Experts of a small language model.
Size: 10 layers, width 384.
Experts: 96 quick GELU neurons an expert, 6 picks a token, a sigmoid router.
Training: a variant of Adam for the experts, 1804M tokens, 6882 steps.
Below are experts of layer 3 (counted from 0) of a mixture-of-experts language model. Rows are named router (the router's row for the expert), up (a neuron's input weights, with its number) and show model dimensions 288-383. Each number is 128 + 32 x the weight over its row's rms, rounded and kept within 0 to 255. Numbers have three digits each.
After each expert's rows: a language model's description of what the expert responds to; "mostly gets" lists some tokens that are sent to it at least half of the time. This comes from a sample of Wikipedia text that the model never trained on.

# expert 47
router:185146139201145137136145131112099054077084131162125132097095107134129136089101148128129150139135131135212171179146130155163172055083158113068139040110158078090136152107118126124077119156125124111129139151131184122094148157179112150103114108136120101150079050091153115101113099213163139088
up0:119117159118107092104138106118095212138121114096087141155087145148058082156116201157138119120141079103153163111177169118120156114110168111185120116126130149107090118181110223112175158092074105134071100120133132147120097104100099066087145107092161099224151087136137138113122104085101080153
up1:167159136124130131118141196067094141120131094097129174127121150080150124152188180181105103154165063122125144098176149148163155070098131148112141153153040145141121167103152172141153152163127141155131101211155113111078131107140124162112137046093167179119155131137135126157150122084127123109
up2:207103164111161139085124120136122153140084116172072136161078156097097116142155189120168092078084104171126092110094178178117114160088194178071107130098160149121144169133139149087103183112074160090113152158111125168116149152101095141139147141147143104140126131129118117141140158136084118086
up3:214115130053178119118134161134116150126171132163096080170185152139140103066134163156154103164123079136151182118134113079117199178094154160092071110066172151095123128098145108106107090141100119101126205157189144110168140136183154130158147052106107157164113044143130088106112108158167159081
up4:127114076116074180142209048078154125168117096124193124201082213086154098167104183081101136096127181165154132123154087094233129127126092134063119109065085179152155144177118135111136173180126146120090095126071123118059089153164136133161165139109152077147122111142163119097166062105073106119
up5:126150122113146117144164045143102119110115100124125091141115133138174143106112154112157161144136157083197128172077125167125105169126063133104176062142154086112143153154111163155104132043150075100045093159152124101127169126157203141096104060158114122139097105117072187084077105135158128130
It responds to: Word pieces right after an initial capital letter such as F, S, W, H, mostly in names and titles: F-na-tic, F-y-fe, F-all, Vik.
mostly gets: " Vik", "irt", "UN", "itch", "oot", " Mis"

# expert 28
router:161156130159112169160103132084129143184133108107107150041106132142124100121121122166101123111071129115150131097113147136148144108148153134124129076186128089138140150109073210070129162166074160108106130110123162109045177145116094140171146126119129045093221134102153144155154127137171096120
up0:072109129178108212175110164169102130153144109066127110137118146161149129131129102115120123161117115101183142137092165117140218097073139173208148137101104098095085118123154163109077108093164117128122113160155198139113100136163112120124138150139135155152091170145138169130164115175160136140
up1:187166141141070184109135118140111178121166129144165135154129134074128137113168101124104129182110096108079111140123155102158134154094097096177151096154162171156092114043120114132175126150150164100183097164139096048077143182094135099150139157144124118145162121101114109144176143118133093169
up2:169175143115106127118122091162162073082158143173099121130168108099109138110105083100121143131152138169137094147089138139127132121082142105166121131143154120124127157107101172169146122162133058127153088126059132115211217122134111102147183134165133067116133127105123129148122141129110093111
up3:102140114095145130141112166139111133122144076174076145155145154111148135146176159143131145117129148092169140123140134123152102105145183152169149098130128151139125137116121093045104126151173122164138093144158113122104128119122093212129126136132176122088089166120207156116074118133120154144
up4:125126134137110179136129109094117080104093141130120090108030128150066087123080092109167105117157110157163135161092100160123182126146146162064122110122109152126160147125153146099137123096124134164145103084183117163182154205121106128134123129166123111143102147114115108160083075115161165141
up5:135056148125127156167081128158153047132146119121048060079163049184107101146131157141089112070159130128144122144101141119152137098073130143125156102152084167140136147138122143123140124167074132130143128192126108118100151176148154147113116120096119119113192134106110059161175088134135093146
It responds to: Of, for and the inside titles of offices and organizations, such as Minister of Foreign Affairs, Church of the Holy Rood, Center for the Arts.
mostly gets: " Labour", " Conservation", " Democrats"

# expert 14
router:139071234172141098208098138111098069134053077160110156106133124159116197089076109121110115154116109121154158142131178141166115100070119143124156108113162133111124150080126195121129175107154105139124137140142241102098119144107132100107158141081130106138162118107157164160170123176104136133
up0:144086097140136114091141141139106155142158079206082096126086061104144106151156137143135111166115139066135103116208103133104135147128133139136197105110086107160115122144112125088133095136096155147180125118131111136129169116159192092104161110102124068124202096143169137169164106098107128155
up1:084203129168126078087099115083121105149187123068109112119141150073197123134099106129158146114163135156147153165129098125110115139088133154169105078120128141076167149098084117120135129121152116110176177140105163104090155169138166103138157139131102110238059096138176120081101144135224129139
up2:231108108088115136112187147135093082088126113067142144115099116155096174145116123101109136131127211158119177152144198115124066135088166153091060123124136155062129174078066143149127173130152153121099099115109187155113121111113129169129097154091121108131107117096112127150092081076129063163
up3:096132209127147081211126138124103121065049136074063115169086095076102131054155120135113109115141141136144192138091063167072137083115096167159131116194083116098139165204154170117137029119117163167144179080103100139151129151110127170083121143122179182174149073112130118120129095153171158163
up4:132116138153130107164083112141066112124181127153082103107136084121144156111101114111117074165130090133141156142106162152130128101102139162100171116113082136096115147062109173114092189157122150118189160196109139103114162150118121154141149134063133063145144121111091101112124139112130155137
up5:067115162102066161171132096087107108077114109133071134132090164111151163075145141142046120135163146102112094067126176149160102085102129189167122115145131125149140124127148132119132112116118079161076127070160179167139133159123190108112094091182109089083081105118196105167133119122088109081
It responds to: The word to after verbs and adjectives like decided, able, estimated, opening an infinitive or purpose clause; occasionally was, club.
mostly gets: " to", " wrest", " cannot", " toward", " Years", " wounded"

# expert 50
router:176113168100126203108071103079131148142109104159062097121144104164176092113097118165138142141092145134158145147194149126169177090120151133134111116161142148112141185160120161101106129147098119106172120110115190150168145164163122142140145122127118081120092092060149124120113110104118122049
up0:146128130131101165101185078137144160137106130095120128129135111104124118141150116184152127128090146164153120138165141134125107112106134116180091081148164128076076165189121171108089127054107131102137055129174102084164136164171092088116146151112106135113125150112126137110206159111107080144
up1:154135175056129168156134111153039082138095108129104158095167170221179147102119135125113145124037088136112107140149110152096160112094094093062182136117100126057133136107091111112090138117121092184152078127175119139117139161192118131123120118125110116082108161129145123138143124142159140121
up2:112114205134112161075148115147155059089076110199139111117109122133137114115127094168133065105146087155131111117122115135091170126135112130112105094124135116172128166118111158147105090104128135125107169088052180086125156120142196137156158103170083085095097168134127056183123139174085142117
up3:134134145125124167131096197141127089183170128146148148089147124174136093106186130152116090158152136097157096100109140130155153160066098127091192121181135210119164138121112054147138112127104070181119119105130166119075097130091082156099148127151063152160131116138190122148121149167112113077
up4:086084158159102196090075067152178132087091119133121084166111116115110131094068098137130108144194085154140132184147165140150136138089126117139190138129173199118170144060211105125084135121117114143128144194195159100130150105104104134048148126149154109116122089082162166123136130195125159167
up5:157113145122118094130126147073106117124107133144103104113134159084123104103136118133111096143052130033167134134168125144157120095148101131108136049157162121124141170146171147118135139156105070125192140102089157165160167157135160089133128068124083082128122053042135181106114112130137104120
It responds to: Ending pieces and head nouns in titles and names, such as Finger, Sector, relief, Force, Affairs, Building, War.
mostly gets: " Force", " Affairs", " Building", " Bridge", " Development", " factor"

# expert 48
router:187105114102138117099156066019121154198124093123075080093152090061137088092133179178109109101111150159132139100093125174141135100130112144122131174111176155111192095104134147097114092073104110125123112152122091112063173169145119091140094123134133164100125148087128133184129100127148101130
up0:110155116154177106097196084066103156166088092082103109117127134132162122099146099144119068115196174140089107132083116181153087159178086116067121117149092187097209151154147127158160087092184129119137120158087127062136101113164087161159100075098125140080095143079141107189203180124091111154
up1:128157038117158150148153168092150135109126127112156101104137101058077104091137182198117126102155160156107159133157159133126098141112133113179166092187124135133093057193169136159116119107086120160171090087114151097114106179143194100161145195084126106155119115101174130125138168099099067070
up2:169094102126162151136150083141158107142135087158135114129137110134161128128160118153082153109142143173167178119127088134146158128089111080200158131112190119141092089067127165120117152137142131136141112136136147132116132104152188142150055126148184086115040119115121159148133176077134134123
up3:144113178157093143151066058094098126142125143110073140137048090120103140124151144178108142129081189138105134082140145093166157095109121129106098174167091096093141073091097140119107154121120104097137057171117186136120158174114149123121141121156147155134139085107175109126131157128127107126
up4:116134111135131156149141176188143117121154178133164102105145148147132194141097176108128141124156151126144110096138084088088169135073139148134087116191184086105166158134105108107135115167114129084086162138086106108066127138108155088088126134134134109111152108111081125088067083139158121153
up5:133200175171130123139107076110133080122078154110107131120100070129121083088166128160068101142169174143122140168147126114166171130139147119127158118129127122112172224096140160091107055143081164162190149105169125161093092110197160165195099141195080115125134115123075120123138197127134109115
It responds to: Latin name endings and punctuation in species lists and taxonomy articles: genus, family, -idae, -ensis, Polypodium, author-year commas.
mostly gets: " genus", "idae", " classification", " Insecta", "ensis", " beetle"

# expert 16
router:169102156148123130179153090145135109158129128160122144061136130094089145096136152177147099122081134138128122107122144166174185068095137102113084094200115140110125200141134166093117149119094120168101177163114135195078176164140077152071143132096108079232177150083140141123156122114136126084
up0:132147177107102135151131169074127083080141102105162091114138144084085118149160132088118135084132137091128140176117166169211124098111143083162098087108139140109130165076070072148139115092148111165152117185084158162049130099136147101104161201149152133175231166145136114093122076122103184145
up1:145147150113168085112142105141121105108149154013149109127083145145144095107127129224161172153215147109146112172157154184144175101170145096153117123213111114148161108132121124121112172142100169159108116167130129157113134169118097159114121084162093107098161133149152145078129163122130131174
up2:113105063178129149114106054138117136133095125153137081168098114184113132125098165126160148146148117098174132137106140159119148104129097110151181097126075111056158108114134112085100133083156069156111151143182127156098101225164128094123090113136129148157091125115179177151155121183123097079
up3:137155169078087146115174097116121119154158100148161138085115154135150118105126221102121123157069129139106192125155155085167101165140135146118154114099188141139164233100155101093136057140116143110163114164119148137147157140179143145121107124097131155174120144088102159122150161165093174160
up4:137132144176116183095130061124135091087111085176100115095102150133109117084174135175100109138113114131158142109211108140199162103134154142167119106133136127126166100165177173102159131101045132162067149165154113138160138101075077095067168110126199125178084116096113188128195154177190112115
up5:133088155169102190177108101122133095122083139148124092121146127130138165088188102150141103111159140138123164059139152164099113107166128121177082135141153150109149089128103148113126126104075100161125169180148132134139144111079089089085098159154110131106148190101141155129081099104141087096
It responds to: Capitalized words completing names of bodies, wars and awards, such as House of Representatives, Armed Forces, Foreign Affairs, National Register, plus inner pieces like Comrades.
mostly gets: " Representatives", " Forces", " Affairs", " Register", " Arts", " Age"

# expert 35
router:124054145127104114122184175138113062102120111122107126091107127065150148093096100170173115128063122146099119146153167196129186098075111120076149098118132131088211167099147174092150100051101109158155099173100144161101148131135137137074072117117149075184130143077138139139132128197120172112
up3:150162122108157137134056128131063073143126175149110156147154086107143117174089093170121118133065128157127156135210092118177153076103145137099142126137154125112191135069134146147128083133138160186125131133086153111106143154120110138092182133118147124188140093103088138165090162112163167155
up4:112109107091168124091147124149098153114106097136130152108110093069164105106103124143069125147101127122128110122148130137168122192103093106176078076143126066068106096145138155138115183149117111151120154095159097201122108106179168070091059097142133113137163147108096093157092175149127143164
up5:110044184087089099149164147159125165098137123100131149040115152093135114145105151165130131145111117140137120145100114159156078124130154111153210105139098146120068139123107138081045163068135144135109068116127109126119094133121081176128169170146147119120115183097139110128114127109130173102
up6:123119154133207173108137147160141081119049090094107130125083160078155072124115092112153150113130160117126159140160112103200155123187135131103100096096117100122150110081131165079088148135153130124144095019066122109061147176097193086082135101143115079125140116099167141125091169144136147087
up7:108090157134103131143174113126096122103092171181162086110139176155139109142150094131063168110200143148111146120103110108140102085122094133151138122154049142064169149139175153154135058126109116134173153094059126120182160172137094148094085057106117140168083088109178071198074075172111111154
up8:173113167081149164154131125132095138114129112139068124093136140101155183106072095144204132075120110167097158120139181187168168130169131173174076163083102140090136077111187206078093144128112052101126216142083113115099137104077178110142112111091165092100123133132091064105111126105127074102
It responds to: Articles and table-cell tokens in sports and awards text, especially "the" before an event year: at the 2009 Mediterranean, Apps, Olympics.
mostly gets: " Apps", " €", " Actor", " Chevrolet", " cricket", " Dh"

# expert 3
router:181090148138151134174190089082117107158112133116064159064145137165162095140093130172098109102127110147186142150161123172177164053108136122069104110184116121134142189097117132137118097089083127163145113128098165187122123132129091151123119124094145148154120117086102157132139126115189108047
up0:133119125072123097140138134168088103160169114161116132125148060123109064118130187129112101138128127145150153171177181142120209135053149163088175143134152092098180176157164165092148163123106092086163121131170190178100107103163122095113133107093145126112109129066174137183153137152174114096
up1:092159157181122056113129175104197144065059131153144154124089149138165129113093148102064153103172189109107110147084114170107138146120178172138083153080137108130125117138138149093127108158133156125083148107107117123154211117167096066135151082145105107143142119136097150141137113169135125135
up2:144108146141108121132169139135093133117092114085092089146159143121161109075102118106191087091115181102096154148073108173102150096103123106102114122127148103100115154127150101138152143138104123152128144136151170195169145125156165118075121154065060090120110084068115128123103139108118108186
up3:194149102098131118151187119116115139163172127163132118087123103133158108165164158121123131079142096120140134149143181177136092090134091179113133086186103039167096119134091153074158144068100142160109134133174185137104128138131127113089066115129099136102151121131156171164151146073207155138
up4:119142135144160100128163106113088199138112130118104100110116156188136096068137135131110123161119100149148096117122144137147148111113087145136146173144122190101136082113101119160132143124133135120144079130129149093176125148133173111166118165087096144045160088139114100150127103172153137156
up5:185134151210119135111163109092126139176096148143091136086124146143114117131129137150117158131194183195228121162106085154125154147156124114098093097130122089126111114103064126150113188141079058172080085170128125112140127103075097128143128096108118146101085161094169194144120076170123115101
It responds to: Pieces of proper names and title words in lists and tables, especially after Red or World, such as Red Star, Redding, Happy Together.
mostly gets: " wel", " Hil", "!", " von", " without", " Brothers"